config.toml
n_layer = 20
d_model = 256
n_experts = 48
experts_per_token = 3
d_expert = 64
d_shared_expert = 128
activation = "squared_relu"
moe_layers = [0, 1, 2, 3, 4, 5, 6, 7, 8, 9, 10, 11, 12, 13, 14, 15, 16, 17, 18, 19]
router_score = "sigmoid"
normalize_top_k = true
routed_scale = 1.0
balance_loss = 0.000119
balance_bias = true
init_std_router = 0.00638
lr_router = 0.000981
vocab_size = 8192
norm = "rmsnorm"
norm_eps = 1e-05
tie_embeddings = "early"
optimizer = "adamw"
lr = 0.000682
beta1 = 0.95
beta2 = 0.95
batch_tokens = 32768
seq_len = 512
train_tokens = 296600000
steps = 9052
dataset = "wikipedia_en"
Below are experts of layer 11 (counted from 0) of a mixture-of-experts language model. Rows are named router (the router's row for the expert), up (a neuron's input weights, with its number) and show model dimensions 0-255. Each number is 128 + 32 x the weight over its row's rms, rounded and kept within 0 to 255. Numbers have three digits each.
After each expert's rows: "comes after" lists some tokens at least twice as common just before its tokens as in all text; "mostly gets" lists some tokens that are sent to it at least half of the time. This comes from a sample of Wikipedia text that the model never trained on. Tokens count by the router's weight.

# expert 8
router:166154091068169157148160081131072093081106125085096065131153132155167167214109094130100141150149096134118146149073155102154080102161234147081079173092137141125094136089112105127138109119089175163172150096170113151125172138111089117201140082135126080164155129132088088178117120112101121142070168163116149146122146109136123176177132142172167099095088149087141130095130124104123146204053155104094121144125108081139185118120127110105131103115188145089111169018152126109097138126116097094158109143078072146109135180069136133136107191096120115078115150155123113117145093110128166157124069145137139164178191070119119136133080148124125124085140127107104077152110094149181150101098111130153141162142098141090076138175075096107134150162138143102116117169120135122125090103117147
up0:074092104133126116110141150146096152086087111078085148133109111135128067159102173104028186168078126064138145152096094108078163095144193093111130098152164134165117129125076134100099147085078188142173110123112138137192111086154161058102124137115108137083161179167137153132132119086189055122065101142137102162140156133173097103075125137139107141144145058116144193082145104128126101126110095116105161167156120119126184091123137114138118135101133082135083164111131145129183139137131136135142150098102117195143150110105141106092182112075152115128204158183174142122128119078123137179191077134107155103110100159112154105110128108115078129157121133072098134152154161144119099165157164166131075128141126149083137153124088147053079142167124096073136129157161124082035115136127145
comes after: "\n", ".", " |", ")", "==", "|"
mostly gets: "\n", " Genus", " Species", " US", " well", " Born"

# expert 37
router:179105049010152211138157113175119123138124144092154099135191154112144136158074092115114166119126082140127096200105155129152100129118180197101095132114161103149128096136130107142141110111139146169157172136132112138104152087045122152164052127146129107144114146095098097156132148089141100130090083133109143179124141076104162211139112130080122120144122121059157167135135163139127106094084180121058075125083158125140165136119152038108139143103143125105095133084152197131063130155073116145147114124106118155085146165094133105118132094056144146098159109113103129118128189131113129172143094179090153150114168132143149178139126115134126104065184120113116122095135161121193192115117123074184141143149125108123097073155143159109132163127091184060133109110148147145119119145142119
up0:169127132129091180077122123127141121144155155094096096097136170146178117159175115124153158138109084149172116140145110132162174165116080095141135169186126098117087163100142158158169117119166141169090161095139164126152088090141146047142140177102177139138116111121148111135073088126120113150089078137135128183066138092168135126135147121120040117156182093140083130164138102140165091130127210129134174149130138165118152082135166115137147106163097162126082098087155158145180150090180104120093138148065107095138155132131100144089061174193118187103195100121093109061150174131111103135107125144085154163144181149136139099113137064094118110055097105144093158120106131193123116147078104097140084132130100167092130179111095136162113157206113149104091165069063154125169082119107160
comes after: "s", ",", " it", " It", " was", " which"
mostly gets: " they", " became", " been", " would", " was", " being"

# expert 0
router:091117128109168175115150130172066105109136106088140075112158128133118110130145150132113099159135120126103120196092155143158099113136202150063084112102108112105109091097065126147184123165102138175146148079173130113085197136074092123143120094155108078152087132096163080103108123106135105163071155167133191116123150206112151140116130104155166162087123133120140121145172117082123128155107157124097115133100144137160180116103119128095161176093142136123087205051112161090108176106115132137140093112113152184117162210121153142127134089128047187108101079166108128084142152109110096142139057091102145143085150094076113135127107103132094129095082137095149173143151165122107169079097141103124168165120103127090048095124118155107119101163072175071165141123149066138053097103108084
up0:098103127150115113127161156126089073084155096080156158150124054087152111217110152185184147150115091164142122152110155168092121145156157169152100113142138189055089090171109147175152070139174071114152137139197122100126104166105145091162122102143120117140116131097162124094206088098154118111143099088169104126040131087164126144151099144103193125149108144153187156157107091101149135123114225101115138146133119130166114139155076099158071112108060125111124084085160142121077127134110114099110096104152090142148094101114176109136140089158116118115109171133164211065145178149128124118150126123130127071134148159091121189117111131141078138089157136119177105120197148136112160142153138143164129145046129083158104105075107178156109146071130094111117114119182122112121083147129149
comes after: " (", " \"", "-", "\n", ".", "/"
mostly gets: "S", "W", "V", " Sp", "C", "T"

# expert 17
router:148154103041100177125170100136113187093087130091171078196181137096129124198097129076149135105192059160146115166104194167134122111110151180125086122105128142177100096123104088128152126169118146158123115077158105173113105116111125129177098095169119070145160138126125117173092142100123092140058102146135154150101076143108120156106103108107131112091168197083134147118186129134131085112089154149089057132117124092145153124102203160040146152104179154097136207098104173108091101136136183186129109078117116156144102145116098121105117142115136158094149093168119109128121079144128133207130095156136170133095194132077196170119093106099086157130132133097157150086121128135140190134114125107151110147123106081140105081172150089135097136130112138101098180155149107152091119129112091
up0:118173183136155115156129151134104138106125100140151088074224069141136096113120152094128143198118112131112154128088137122113073128137201107132117125060104125095125105055153064140161162113148169160119165109100105090105152103141099156082133112184088113151112107126105155146078118142139120126110164158108122176112085119110179105169190118133139084098153168091079185108149045089073136102135070140174143145087141152158151139118161181092177104161082194110171116095163190146129178183149131081165078117126090132140177163122123089143129129137138149058142136164119184099082099117128144130099117126112094150117164148149162156145159110097118125143064077096133142118165185154169115100147120084133097111160099093127081137145174110191120046100163174110152140157151121111127143142070154
comes after: " |", " the", " and", " in", " a", " to"
mostly gets: " ", " “", " \"", " over", "—", "approximately"

# expert 42
router:139116129043158149182185105213064131081171104108131064147145101088152175191133125130073127143156049088105101122080156128123112152179195141066068094114126187160063130110131133148139134165101168144159125089122125127103131057115110132169130139157130170176095134128125143148106136114124079197081127175128174160149128121148158153149080123139174111105149121084118119132200171137114108149089131131092097111074124114170162102120161136102155151101127148117145164119144176087130097122115108165133088134106092142077161130060139132091086123131124146098149097105122129094129179099134131149106127143119157162111142130091178090134084119170131163053100118050115125129148176116148142040109158160152108178112089130099064094192153097129112156124142167124122133091152074122066120090119134
up0:140168101093134124146126133126122148130137160129121146187116102076167109126092106145173142116131143094148099140089101145161107156143185103082145125086144133132120095196170152148193140136104205177151184094133159160137143080085092197114112089143120094153085129136106109179175108105135131107087082074137153125140109109152132150146112154181187113131113159209078095114126081157105149120141187104158098121082108152156159117192147165072123183151127107107182180143169118160087126162138138081167136100108092158118170157138129139152118176171089109116127106156132196143125183122186191137100128084163089142113116148170149166150141114111165120155138111073174155174173113172115106111141132111184099141146094108105142155116082122171133109103122092088177197174150087065056085096159063
comes after: " of", " in", " to", " for", " as", " by"
mostly gets: " the", "The", " The", " a", " by", " of"

# expert 18
router:113144126121131139157217072216116162099114159099103110179130176120138128159137098147093162169136130111120097217084168111131090123141174144093132175131154151111074137105115131191130106121118128174132160118155067118111137116101101111185098147148103148089113149151098101164149125067176117156112076111100139142103120131140145180127098104106167091160091119033149132130167157115151090157041164108133113126094150091128171119103143108119131121087175127122090200097116189110089164116103091156156117143066144133123140190091146136139164130071082112121134097130083141104133107103154145173137031156071144166119195144100113109110104125090101150098153125036088113104137158114143153102092129121180093192128094099140087158150133154156088129118135148089106154087148152090098110058096148
up0:176152146114164117080137081201116115145145136111140121165106150191099185169181087155099145165161160117129088170151100067099171090092156114102099131148130121092175141110080093145116122095143084110186133174155154145123178194073115104168129146161107174108110138089086097177157107112149128097123090159112096168082124167087105171098147132110134114148107105107099136166107146180144123085119124113119123173139134118127088057112110182158143094111185112127109135116160130142174167101139071127118123144066095079131068119080147183138132081126123155101157107151113103086067100112150097091220119145114146164147105131113120067188106217128175152138148199130120140130104150129139101074086120133117161189072127102138117133166123129158177175079144074090100144092097170093128142109072143
comes after: " |", "-", ":", " by", ";", "|"
mostly gets: " Har", " Ja", " Go", " Ke", " Ru", " And"

# expert 10
router:132132084112155155195175065157075169089143094057116049179134126130130144129126116095081102162133094151127152169118180215135103114147166140093136174098125113140115128128119123127105105169136165160159128117156167125155173143108102154168085156179119096157140107127133116166104169079152101150155080120096188147112134111157091158143105108141132130113114126050127130096113159132141106122069185098133089135113091112147133067172178113116145118091125141135119207098123187087059122125078122185146096089079104114083128137082173077091116114063111099098170099153055137102141166123115120200139042095131143150129207142094170133104096098114105136090129121071152156126147121127171118106132135103115136163111104136086121101178150113144145104177102158109171144115075084097112114070085085
up0:169175112105151120090201145111165082145137122107098082155135067147164113127104096162073101149149174177113097126090110139146167203151088071120141176149076148147122117143163103150135150137136133160160108154133109112121176095163117100121120122158117043112084125144181130103106166038135137150114104126116169120090127101131149156141112077171176180155074146105119127112092154138115120111091151183097066116143115134208094154152141083110079141113139130121168131146109209170084146140094131122161166161151124184094115092124196091134133147159106113104152122125133114172072205102097143119108119115052184148138089105111162098122119070126098122145114080133209130177094069137114143160165144128145142143054123137146096073154113154124132105096098123056117102141124123157060130071144094
comes after: " the", "-", " of", ":", " The", "The"
mostly gets: " B", " C", " T", " K", " R", " M"

# expert 38
router:175113115040161209175218105182128103064126121080135045136179147101145122085112165112133112128140086148130107170079147146137126115128178184106076160110133109152108108113130122145175116101117101131168147106157099152138143121121122121180074092110092103179159147093126074140108147112161163165067154157147107141108126084124143156116122150091167128091138139075113139158143112123115157150088124156139082068118184042142164075149170136153136175081150112124116178049105182097076197104135104168159129120078103118125158114129151114130072145127112162113153112136113094120154171176124112184130096144105186130103171162137130104151098108101096190102175094077125124135106137081140137112092123124154115145164145120107149153171073094116068179142084158089148136125097075138098082110178130
up0:157113115080182161074115093148122113070119174112103102180122115146118175109096158167121116171148120135174131138126135171176140139106119179167170120122076092141124064103132205165100160052118083089170125115064085144117170124075200144147108101106170085130086128127161126098125136170111124125052162053109147126138115139142115133141052131080112165134124139092185046173137127109132118186127102109103065101096139084104163143098135109149114142134136127135062140131092104169166131167078154119145117104138126129143125127150185098089183138087137121145188156070116107122118109181117158159155132118149171145136186040107159136119069118083089098114207113157143174107100110180085125140113127119124131153184130149146081112110091123174206119101101127121088102150137115098140128096120136
comes after: "s", ",", " well", " such", "es", "ers"
mostly gets: " and", " &", " but", " or", "\",", " until"

# expert 21
router:166145100038111204197155086149048153098125146075125140151154178117144147165145085065095152115137093115126123187047147098130138122119164168070074158128131192148079144113134129160168108165165196166115115082150087089104137132085164132174105131109127072193115068086113114145125175091161106163074101094095163123169083119141161162153112120162108110084111138089099142092163103174120118145066143088097123117096114109161164134116188094141132165098155122079075171115099159136117132118123098140156105119148091119082169173114132124122116106168096099097135079162073180106091137101169160197109065160097172145159186129149117135132082097116118143113119160130103144090119143091142154106081140107149140180133108139108101142121086142137122110166108072099098195112123116112133124092128138
up0:127140130086143154074095104116114160099113119086153099152204099081124149165135134091104101169215080153151109112122089135131093110157105145166134188129206150124134142145089132142087099135121121178155159127084186141221145115105158136108095123103046099157131125152125143097151106142143140166132105104120164070141181130100132167073171170087116157123095094143163155121106118124180104111160138183085143103170114124143225161142166104113125148149196154084156140151110118097042149144141073165108146121143181130129151114154121128140102153132138126105131149118107125055138189117087119117079104162118080099135139119082172130079123148195144118141125104154097084068136179176145118069169161085079127202134122078126103180116137137151131118098128087166145169161118096086122127114060109
comes after: "0", "\n", ")", "%", "3", "5"
mostly gets: " |", "inomial", "|"

# expert 35
router:154159093046117193169179042214054169110116125148102124142160155133113102165069125116110185135114089133147087185081156132120141091156161212095104148122138173158109155139115114182171117132129172157130130090162113118133157134142162134157109115141111144178129101158122083119122133055130104154106125137132151117128125075098112144126149134115135137134154131060114143114164133071133147164074155118128113081113141128151172093102114093142110185108135184136047169108116137110138133100104134149139103120108064165065185131059141090127079113139073137116195114142139169118073109137115093223144065188114178151112173116156137111149058113078136155119138139122132144084110143101145125095115125137160104153105049101121145094155133154175096126150088157104129170079107110129071103129132111
up0:189147142082140171130104108164142103094088138162073157131074112177105140125105108144161088108079152150097143142126153139122077231056201143126086155042126136196109136125176149096178126116138144133122125134187128183119147138122101173149136101159131114129081128123130109128097038139072065129125143157157134138089097096114098122118171092088154106167175125062098139153169203140093084135094147192076124049106177111224106114088149112125106172151133130096078129158109109115147138129138094100124119115126141135086134159085139156115113118105130093104125107110130158113132078079161138139110095095125116205145138072143111133121150190121136161149105144097109157125150080146097160138083098115190131086152066086129136110116121138124081108107106116121077143087067108144121177111154152
comes after: "0", ")", "5", "4", "6", "3"
mostly gets: " –", " USA", " ENG", " BRA", " GER", " ITA"

# expert 14
router:136136068052139175171151096152114127145139071063153112130137154149125130187118103154087140154145064157123096155086155123108133139177179136120148169104095158130122114087105131165142093174103161183157140086120109127133179159127082120153134112113078096134163099149145070198151157071167111163131175199082095109104113057138119124141154115119126125103116198130120138094135112117095154175041182143077127129113161107137185159161144098112115133102189141072132159037098182131102125131099091120142123129099090140115123172134122174122160110131062130110124126155120116081134111130134120156122043158128146129151215081138130123111090098158103165073089163118159103082119162095168148112106158128166115173141102085114086099168127104147080115193173154075136132073158101118130106096090140
up0:134130119155097109096106129090150086125177099088108168135173110161114125131111090141166127202117101176142150125127149074118154063172171092163104174110117160075110175115122124105126089170141146103072120116118078144138070173090082109113177152081087188121119145184153090209133161143131100125134148156127180099174173106170177128134127119133110158135197180154051142090127121160129137135122112103136152112137150067130143120140148126134072099097126175127130106092083084116121162172133132110099097131128127133112115170097160105099175142118141151165153112101039068150069131088138146119141087159130138198157150111177154129169138184114121115077138189140149098152144129074140090154095085190111189172139121124092023117173120149138158098175136122076136178101125120125091163110173147
comes after: "\n", "|", " |", ")", ";", "---|---|---|---|"
mostly gets: "|", " *", "{", "+", " (−", "("